Below are experts of layer 10 (counted from 0) of a mixture-of-experts language model. Rows are named router (the router's row for the expert), gate (a neuron's input weights, with its number), up (a neuron's input weights, with its number) and show model dimensions 128-191. Each number is 500 + 25 x the weight over its row's rms, rounded and kept within 0 to 999. Numbers have three digits each.
After each expert's rows: "mostly gets" lists some tokens that are sent to it at least half of the time; "gets" lists some tokens that make up at least twice as much of what it gets as of all text. This comes from a sample of Wikipedia text that the model never trained on. Tokens count by the router's weight.

# expert 7
router:524479463494543482411544534561475500503459510453493511523507498555487510477507488462450493551530542468507471499504491529511468504492511514469507527514521519507516473509492484515538523455462514
gate11:487511477497461484510463540517512497576512513497489485440537479510469485456523501523495523486475517475482492474524447480476519506516507491473454486505547532483541507494529528488510495498494467
up11:450508493474478538498472498510488483546510507501495547463503529513432517534507482529523542495512505493491532518499486522500512558515487470509445515485549445509522531478510532476504504520443444
mostly gets: " the", " The", "The", " this", " New", " This"
gets: " the", " The", " a", "The", "-", " an"

# expert 2
router:524506519489504555473479514525489485487503514505480491509490483492514447521510483487515479498541543462480506506487457507486500517475475490516480500541490517505534520506496459467568467509464463
gate0:453484518516469506461477487468476492541539453467527507531507508506511490532523497510475543494504487481564494556526534512503504516502565524491525464504527494488569481507486504542494498479496515
up0:524515485493568481512517503487533492478484535527482538463496497478466514511487443485537442484453508507499491474506538466505487551517454504511504527534547429521491541475513477494506488471493477
mostly gets: " but", " which", " when", " than", " before", " where"
gets: " and", ",", " by", " that", " as", "."

# expert 11
router:541531521482448464499494472524557515517461470549513480481488475508490540526511498505537506470507488503533493528497510495499497503504513485540467480490526457503508523494478545486518540528486503
gate11:477476491524484469482475503514503482422491498519459498471502515520497481518484512535551508531510519541504510506520494531501493478464497507491487521490545505484476479523468544508500523529500469
up11:509512521512491507499523512519515496466522497509457486493499468531515510487486537469503533550531489527488511496511478519489461502466532513501499513521496483526475412465444536496486531510498508
mostly gets: " |\n", "°N", " Genus", "idae", "ensis", "|---|---|---|\n"
gets: " |\n", "\n", ")\n", "\n\n", ".\n", " =\n\n"

# expert 9
router:484477466532522525470497479518505495507521471509445488481527451481483523476511483512524519497490535502483456421507448458476493481502492510491465475556480536491534466531499504446543504497465494
gate11:490523547497515463500522472508485542481466511506501518512477517500542479538515507493501502498506477518558523570461511483509528460513528489528517490499507507476487501497489487539480472496514464
up11:545537459466481471516535468502530529502467525489521497476515536494513481503511460536496456482519479509505442496507497468491535495497507507480507499489473499503482539530530475484499482489554497
mostly gets: " century", "–present", "9"
gets: "9", "0", "1", "8", "6", "2"

# expert 5
router:501486478518543495568497515535528503475515459466443526475511476511481497514540487512501478473488498505473506439509554477472521513472444510472508478540487528508511516535481498518502488491532492
gate11:528479491477492473477489497475480502477525574536554524484511488502506498498476527475521466502525540492506534506474521467569501512481462508497508481474491541541489494466524489496483521489498506
up11:514461491454506471493516473511484550476507478516468471476508524501444564478484501494578521508518494490527543509513507500458518526502504467506473455514499517498497494508503490431524509518509483
mostly gets: "2", "1", "3"
gets: "2", "1", "3", "4", "5", "0"

# expert 1
router:463459503506462498569546520490511521537491479507490507470523539483462506494509474512492485476495459480530478446517524480522499528546503546503512490516467471494477520506491444486466496521515506
gate11:489482537472497509505511494508517475492554497516462512468521498539551470529557455531530490495513495519473505540493470468530539498529472525502452471485497513446528478513503525466491492451477498
up11:502519511518509479496486479531504523498490561506498506483504513463493526464486501485467524526482506494513445492531527529526455527487552475517518503518526502453518489480476503527494492551556478
mostly gets: "===", "I", "==", "====", " I", "U"
gets: "|", "==", ".\n\n", "===", " I", " U"

# expert 3
router:542480502520517535470482478511476497540463469518522483521484526512500473517581479474507527467478529481503563511490501483477559519542475509469502493511530508512515482485484507466469479463482498
gate11:509501454496498498480487489482523497500498520501507491469501479480513476501479510465528476523476475526489479529493511460512502432502479508504501472507506520483501499499542502456532507475528511
up11:495518492495482506540508488525497509500485468457496510529456519513486551492520478549487490510524467459473528506505499544499490553527492490505508537489491464527506502483474443546451524506456505
mostly gets: ")", "})", "%)", " Spacewatch", "):", ".)"
gets: " |", ")", " ", ":", "\"", " is"

# expert 14
router:498451522492465460500483510468516519506568446484496529525550495475544518457475513530437506480497460503506537478531492485527486501535502489517469504514516498450487521488527512434492479536541494
gate11:502525414463561512480532491493554497523491523421534511525523527499484512475485467496513537520476481495453472472451511495514498486516520487531504507510482548483509539516496508494497479522519488
up11:514499503549459491497512480510487513496508418588464511521532501483484508532532515496524519450491477531523526525501539516502537483508503508489491491471538477525480488513514479476451502479500515
mostly gets: " un", " c", " v", " W", " Un", "-d"
gets: " \"", " L", " W", " D", " c", " R"

# expert 10
router:508524459532530553497507488558479507476517509483528492501493527575527505501525514564494514511523488469539483525493458521516478536491511488529504501443522480523466507473530434541522476502467500
gate11:515500501470550513486477498512460489484517507550514524449542489498496452487505485504433480525523499540494489492469482475512485513482490491503534469529496443508502527510468539498470500492543539
up11:553566487507501469515485460504512522462486522489514527526499478482503505513504527498551510489429526514497439497488504535486517511525559508513463521501520530487494462532544507472520486483502486
mostly gets: " his", " her", " their", " He", " he", " His"
gets: "'s", " his", " he", " He", " her", " their"

# expert 6
router:532495544550514502531507480491502527531450476505496497496539492498481473472501457524519482498472540512435500522459518480522512446501461498493501519536526506494471493533514478504499515485475463
gate0:478462479529495504474480482523489491482456518507503518517492472465507508570498485516543472494462498494487501516512499487507504483510496539503516514486460485561514507447492543509493490538523521
up0:515555536504450509551496502451509509516535481503519464512509535526483514467491502475484512520561505507490490512494501480478528510500500483501473480529550487426528519501517451481497532473473497
mostly gets: "°", "%", " –;", "/km", "',", " −"
gets: " |", ".", " ", ",", "–", ";"

# expert 15
router:523521557501454500510469464496520487531547498520470529523488522533498452461503499497517473584505551510479485481502465532482502496491544491480518473514501527507495509535529532524482520459509502
gate0:477463477535516444511534500484486511503475496489448527489490480459480537497530504430499517501493479504524471506545559494464518485493463495493460496549487534483516556545508505496536512510509481
up0:482522478467502514500540506500508481512499507486519453496551483513501502538521519514529523498495495526483482517479500484489543502506537494484488509537545517550498511485466493496478499482530526
mostly gets: " at", " into", " during", " to", " of", " over"
gets: " of", " in", " to", " for", " on", " at"